config.toml
n_layer = 13
d_model = 320
n_experts = 128
experts_per_token = 4
d_expert = 48
d_shared_expert = 0
activation = "swiglu"
moe_layers = [0, 1, 2, 3, 4, 5, 6, 7, 8, 9, 10, 11, 12]
router_score = "softmax"
normalize_top_k = false
routed_scale = 5.66
balance_loss = 0.00819
balance_bias = false
router_z_loss = 0.0001
init_std_router = 0.0082
lr_router = 0.0015
n_head = 2
n_kv_head = 1
head_dim = 64
vocab_size = 8192
norm = "rmsnorm"
norm_place = "pre"
norm_eps = 1e-06
positions = "rope"
rope_base = 100000.0
rope_fraction = 1.0
qk_norm = false
attn_scale = 0.125
tie_embeddings = true
parallel_block = false
init = "uniform"
init_std_qkv = 0.0207
init_std_o = 0.0
init_std_up = 0.0207
init_std_down = 0.0
init_mimetic = 0.7
optimizer = "soap_variant"
lr = 0.00275
beta1 = 0.95
beta2 = 0.99
weight_decay = 0.0
lr_head = 0.00632
grad_clip = 0.5
warmup_steps = 200
schedule = "wsd"
decay_fraction = 0.934
decay_shape = "linear"
final_lr_fraction = 0.0
batch_tokens = 65536
seq_len = 256
doc_mask = false
train_tokens = 425300000
steps = 6490
dataset = "wikipedia_en"
Below are experts of layer 6 (counted from 0) of a mixture-of-experts language model. Rows are named router (the router's row for the expert) and show model dimensions 0-159. Each number is 500 + 25 x the weight over its row's rms, rounded and kept within 0 to 999. Numbers have three digits each.
After each expert's rows: a language model's description of what the expert responds to; "gets" lists some tokens that make up at least twice as much of what it gets as of all text. This comes from a sample of Wikipedia text that the model never trained on. Tokens count by the router's weight.

# expert 60
router:534499507473492534516511506521501537505472480456497489465514522513547535507516457545522484499542555496507493498497516524502478523474472468529509545513512541484492523500446489530501520489488528464496466519494491487517509479525516477453505521463505548487542541460465487513479459498498494513494490462533547493465516496474468502470470491486502510526488555518519479508484506505509476489461495538540509469536458471533500536499493501501538471521491459547482489483503519528521514516504529
What it handles: En dashes joining date ranges, and narrative adverbs or auxiliaries like would, eventually, further, until, often after month names.
gets: " to", " –", " also", " would", " been", "ly"

# expert 13
router:510508491465454549524492522496502524496450485497524468490495529487501548504569470542499501520520522513509506482492502527498468523509503480476520542532486509484499495475454519523482484515494494484503488508497510470507516477536513476501532512484541554478540522496462477508517498471507499521494476465536529493494535528510455530515477506477487478556515536506518524464479532514519474475491500532533538468521483466526504530507459486487556481523514459566480503487493526514473458504512534
What it handles: Pipes between header or name cells in tables (Votes | %, 2018 | 2019), plus prose function words like the, made, director.
gets: " |", " (", ";", " the", " and", "The"

# expert 7
router:527527480459483527496497516515494552529479495483514498471516528475535564525538471536521494525543499517531496499501518526516478530468496474503500577508507519494513486488466465536482505521509507465518481530483484509496518479525533479457509485488557524489561547483482474508510500485481506512500513471495552505487535509494478499492496515500478472549540567485522503496458494505535492463480495534537523493522492468530487533510468480525555468516521509527460473488522502496513511484524523
What it handles: Pipe or semicolon separators right after a number in statistics tables, such as sports records, vote counts and climate data.
gets: " |", ";", "|", "8", " 11", "7"

# expert 57
router:518494465461474521529480510535545510446471476475494475461540526514494546491524502538510509497511502484521507495468523519522492548480500440546508521528516532483511510468482518516523471505472527515477419508519491512471493503523530493479495530482496529517555501494461472513519503473478500484477492462511505469483527503507468538482475505457513486518504540492555490499507487483490501490499519557502515495522489473497499507503521495478544472484521527506533484497520469563494512503526552
What it handles: Verbs after relative pronouns or subjects that express causing or allowing, such as allowed, enable, led, provided, caused, introduced.
gets: " that", " which", " with", " has", " also", " where"

# expert 58
router:504507493438488527494512502528508558485497480482544506511533515484525532531535475539502471485531536519507496479461500533522471541503484461493525545514500520482493518515490517524497529484481502486511446515517505519513508478517539482487520507486480553509529554496493487515476513458470487511493493460495547488480527484494468520485476515475488521503474551539519494488473502521528495459501495533545543479544481469499487525521499494538542459514490506532500480471520506521481523518508518
What it handles: Hyphens inside compounds and codes, like L-shaped, S-3, v-jointed, plus opening parentheses and short pieces of Indian place names and chess moves.
gets: "-", " (", ".", " |", " 2", " 0"

# expert 35
router:526466461475464506504510509523506519478487471459497461465508491516554555516506471553524483516522550490500487497496488524525506535479469484507500547487508546468486498490478504536507484491525533490486448518487476515496516465538521489464498511487527544527550515485474497529478453479484506504473498464487537482485524496518465496481461486489500488539492516490521472509495497515542499491482503528532506507521460428482512550473493504516540477492503486526510482491509527529497509502502503
What it handles: Reporting verbs after a newspaper or person and small counting words, such as noted, said, reported, two, several, votes.
gets: "ed", " two", "s", " all", " it", " said"

# expert 3
router:493472509462495525520504498525492534486449465481524498485520529486557538510531452550530477491529532494496489509485474521522474534488464454505516560517491530468480514494457502516483515482500516476485471543507509505516518476531531458471510516471499559485540544489484439526476451502506495504497492477509535472492529509491453519489467479475520494556505531511516488496472497497526503448483510546527513491543485461533522550521490490518535455517511482533491475454493511520495506512523522
What it handles: Heading equals signs, table pipes between numbers, and mid-word pieces of foreign names like Ash'ar, Ahrar, Haniyeh, plus conjunctions like and, that, for.
gets: "=", " that", " for", " and", ",", "r"

# expert 4
router:494482490488482488526497523550552526505474478439519468478533513486528524501502495523556488493519529518500504504529508540492459515481507469506532522507512547478493512491483539541498497497463496504481490497484511502495485460529546470487511490483518548459549492495470488527495487511513493477524494464504531499484550477496437530502467517503527497518519528510541514477495477518476485496483517522526494495545483492528503552518472498547564504462527514538484500494492476518509516496521493
What it handles: Coordinating words joining list items or clauses, mostly and, also or, but, nor, including, especially, etc., usually after a comma.
gets: " and", " or", " was", " is", " were", " are"

# expert 49
router:481487479472497520512469519499544515467516478461504501489505531492519500481527469555529489482499516498503507489477508520523462554507524440535517528528492528455505500474487505537507469499490518514502476516530518498475486493540518491489480519479504526509539510461483486491539533466472494514461492473483520451448513508509449532463472500470499499508503577513523507515487491480504471475496507556525516470542503491509498531510530495491547450505461483503553491478500490571521512479535520
What it handles: Short initial pieces starting words, especially zh in Chinese names (Shenzhen, Yangzhou, zhongjiang), plus t, g, hy, SC.
gets: ".", " t", "\n", " g", "zh", " Chi"

# expert 22
router:497511497492502527523530521539480542508448484461509476482528521481503521485490465535524481504557510511510524487489507535516471539480470473509487542514519512471515484487479494533521466505463485496501496561476488486514521494531532465476501511482549546460541546470480467541506482499502451531502518490531539498490539518485455503500471496509520508550528533533522499479477477509521497476489480538521510470551491469522483546522467498532551470521524526543481463522483507510485502513516510
What it handles: Biographical main verbs and subject pronouns, especially was right after birth–death dates, plus became, he, she, It.
gets: " was", " is", " he", " and", " He", " as"

# expert 28
router:496515468441465510531499524511533527464502490483503479485516498491514540524522487537507472490523532492508503511487500522521453547490522487523531505527511533476490513487488508537494481492487499523531479540494499511475522472546522487486509529472507527524562496460480460531500499492481490515476484465526541439435522487499455511464461507471497509544505540481520495483484505490524476487474533551524525475540489465500513556495489488524531447501528506524485476508508481587474516499522503
What it handles: Articles and possessive determiners before a noun phrase, mostly the after of, in, to; also a, an, his, its, this.
gets: " the", " a", " The", "The", " an", " his"

# expert 30
router:501493482472488518541529537518499558495522481473497486503527506478531559502539476549517502469524516523488503511505487552492500556497507454508524532524487525481480510479468518517485499494491512489521469509534522489511493466529502464462503528489514545516537511502476454512506504509498480510505499469551541469495530515526442522513471468507504513515518518459501507505450469507516497516536515546509534473528502486524488514494475494532521453513531504525471483499500486559518476508523514
What it handles: Romanized Japanese words and names, Japanese or Korean script bytes, and macron vowels, such as Shōnen, Shinsho, ō.
gets: "\n", "N", " In", "ō", "In", "A"

# expert 0
router:472477483477493531551484525501505502514506490484503502493511517501504541495494486562526456461507549531498510481468533527509459542503481474508552521521488507456503512487492511528511519517492502505531476508529507501489526497520502502452537519493521558509517515483453427532494479505475474478479505468542529484492512537496456521498456468467516530532481555503509480491461508520515445498493516554485536493519467462503505515508490493513521462519534491530452468497506488506501498473521542
What it handles: Paragraph breaks, sentence-final periods, and first cells of table rows after a pipe, such as Band, DF, row numbers.
gets: "\n\n", ".", "\n", " \"", " the", "="

# expert 24
router:467480505448462500510491501497537506489519470483545516490516514523521532532511476562542485465500530483483512456483510519508464535503517445538542570524499559483474506487472482526524476494505501521519475519512482519497496483541546488471477504457503526510557509479476473497501504492487481502456455487514523481466511488510452514484487490485528475547493509512527548515482451506516486488495492559507520505544506455528509517489493513477521465484502517517532482507510494555533524498547513
What it handles: First words of song, album, film and episode titles and of personal names in credits and tables, such as Fight, Star, Case.
gets: ".", " U", "|", " F", " Star", " You"

# expert 6
router:510471491491498541501495489506481520481488465451535476514502519501523491509502482539501501505525524508463508516478498510541494533513490464516517537536507506464492497476484525498487504487472516479498436527492549505494553473508531470479501506478511523465523540458465461531498493510516503528475460480536513503468508544475443482495465480463516514521483524519514486522493519510535464441515502541501495492503481479484550530521466501518520463504509485564487435522528513513491517500477512
What it handles: First tokens of titles and section headings after = or ==, often years or words like History, List, Biography.
gets: " =", " (", " was", " and", " to", " is"

# expert 51
router:507443486496477552495514490509484524449498466468509485524544504500526545531531458532531498518522542476489480485502460494517474519522484470507552524512503507494509522502497497510483511488526544501497466539507515489496515418555486452481513474502498532486541546493475460527481456495494503467510474499504516467464518510480460501452481493478472496515519544533534486520493521496531508491481493527506481497518455469513498531506460485508517476493537472515498473470491503512514508516506508
What it handles: Subject and object pronouns and linking verbs in narrative prose, such as he, they, him, himself, was, is, were.
gets: " was", " is", " he", "s", " it", " as"

# expert 31
router:497521475466479487481470500523536543459518454485525492473528505495499506548502491571548461479514523474511498495509513557514455547474509443507541559509523523465518516483455487529508466474510507524525462522544515477483494495512519472488501500443512529504529474470492470524497495468456501475481476478525525464477519487495446506475469504497526474526484532500524504488488477482518455491507513557507518500550509473511511542501519503490535454460530514497530493471515489542516526490525517
What it handles: First pieces of names, mostly Indian ones like Ut(tara), Sum(it), Bat(o), Raj, Singh, plus sentence-ending periods and section breaks.
gets: ".", "=", ")", "\n\n", "u", " Ba"

# expert 29
router:520481492475474503548510529515497547476460486468512489476501504504520547511546441554537481488523545516496495481484489513511496545501479461495508551520487517470464521494452490533492498506483519472505472527494491488517518473528531484472515537481509552483536554482479463518497483498503505483510488473542533501496523519483455507495492490479511490552515528506525509510462504499528485444473490544522524496534470458502499537504483518514532449516503487549469467482480544523503492504496527
What it handles: Hyphens, equals signs, commas and pipes in tables, plus country or club names in table rows, such as Poland, Latvia.
gets: "-", "=", ",", ".", "W", "|"

# expert 50
router:506476501480513508530519508526511521482476477466514490490534521507513525535498488547544466504512541475488468481459492532501482521488514462505516546527492531485473517491481501530515508482504516483500461496477511519485509467546516464481512499490490536478558503487462473515496471504485502524523470461479518489478548504519436514448459507512469480539502529523498480480481525486505492485504516528513525500547462480524514584525492498533526474483505473542502487480463479511480501494514522
What it handles: Conjunctions, relative pronouns and separators linking clauses or list items, such as and, that, who, which, by, pipes.
gets: " and", " that", " |", " (", " /", " who"

# expert 39
router:530493509451488537514480516516522570505504462439521491470478505513522495484511491544526473509510507509526524509479522541512476533511513486486508571495512496488481521488477491507498502491516516512498458494463492500507547468505508469493505517465511523513552521495520465511514511504520506522472498458486553490489498500490444492519482487486539513498490538543517515509477527512552503512490506539551526529511474474506472547482505484511548491537513478539495494523517505528495471471495517
What it handles: Letters inside dotted abbreviations like a.k.a., e.g., B.S., digits after decimal points, table pipes, and paragraph breaks after sentence ends.
gets: "\n\n", " |", " \"", "S", " A", " k"

# expert 5
router:477460475487471495495486525510529542472498503496523490485506508518521537486536479551549486487515516519485524487471505521498470564470507446497494531510498528485496488504466529545499498489513533479518483504512517487473515504525525512471494503485528527492553506482451455508484514466487496515478487497522541480465527504482443516481482511462526488501503549512532528504494529479518481459479524547526550458541489476500517508483514500514542473534503496490497474476529501563471504504527493
What it handles: Broadcaster and media names or their pieces after on or for, in TV and radio texts, such as BBC, Radio, HBO, US.
gets: " US", " the", "C", " The", " O", "O"

# expert 52
router:499491454454482497490495507511497530490496488494510469496546499524540529524475485569534493517500513497490499481507502552506455559516526465521532554503500519488490516534471528540502508486520500518544467508498533501473497450506513485454529526465513541478525503433476469554489505439474515529454510499490537472439536500518451507465471479493524485520465512471526496490459476466529469530498534550502492499537519454497506527488519531541518468501503521528506477465490509541488510499495502
What it handles: Capital letters and code pieces starting abbreviations in racing results, football squads and country codes, such as BRH, SLE, NASCAR.
gets: "\n\n", " M", " K", " T", " P", " H"

# expert 23
router:476494472434491508492482546511513530465505501497549469458517523502541496509517480564544467479509479507494527487483501523513478528510520466556510550516533516444479510530470501522483449502502520522475439503506502527492480486482512493452523505474515527491539537491476480500520532476453489493472481492520547451457541465515457521500477478461511503536483540499550488519528511478509496474493508544517530478533491463495497515463497511495518474472500512541528491502509509533480507514497515
What it handles: Sentence-final periods, compass directions and pieces of sports venue or team abbreviations, such as northwest, UC(LA), SCG, ft.
gets: ".", " at", " ft", " left", " G", " JPL"

# expert 34
router:514499482474494517547485487518502539468482458469484510504497516544519515519509460549516461498550529508497501480485505518519511539531505463530521557497494515461463559474452543530502510483464518515488442535467494507491537475524525471501552530477498559511530531455512484537490509479471491490497447465520522477506541512512472491481467457444506503553478478471537521507503500492532500501500509547511529498523464470488487516503502509464527489506509522530498495486496522515471507503513528
What it handles: Pipes and semicolons between numbers in sports tables and number lists, plus word-final pieces like -ry, -er, -ical in math or prose.
gets: "|", "-", " |", "ing", "=", "er"

# expert 14
router:505484508454486487518529502539495534493464470465504500472513524496535526520496487536547472503541546479498465492450483531505492531470518455515507542525506545487490497489474495504504516491505515461513485516470476498469496493546536447479474514483496536480531511499478504528496452489502490517509486467490518462475535527518447518492460476493507505564546547540502497471469542488496498452465501530512524490544438480512498540516488511518530484501496503531500485498454528507492512513502518
What it handles: Numbers or nouns closing a coordinated list right after "and", "or" or a comma, such as "3-, 5-, and 10", "grade 8s and 9s".
gets: " 6", " with", " 8", " on", " 7", " for"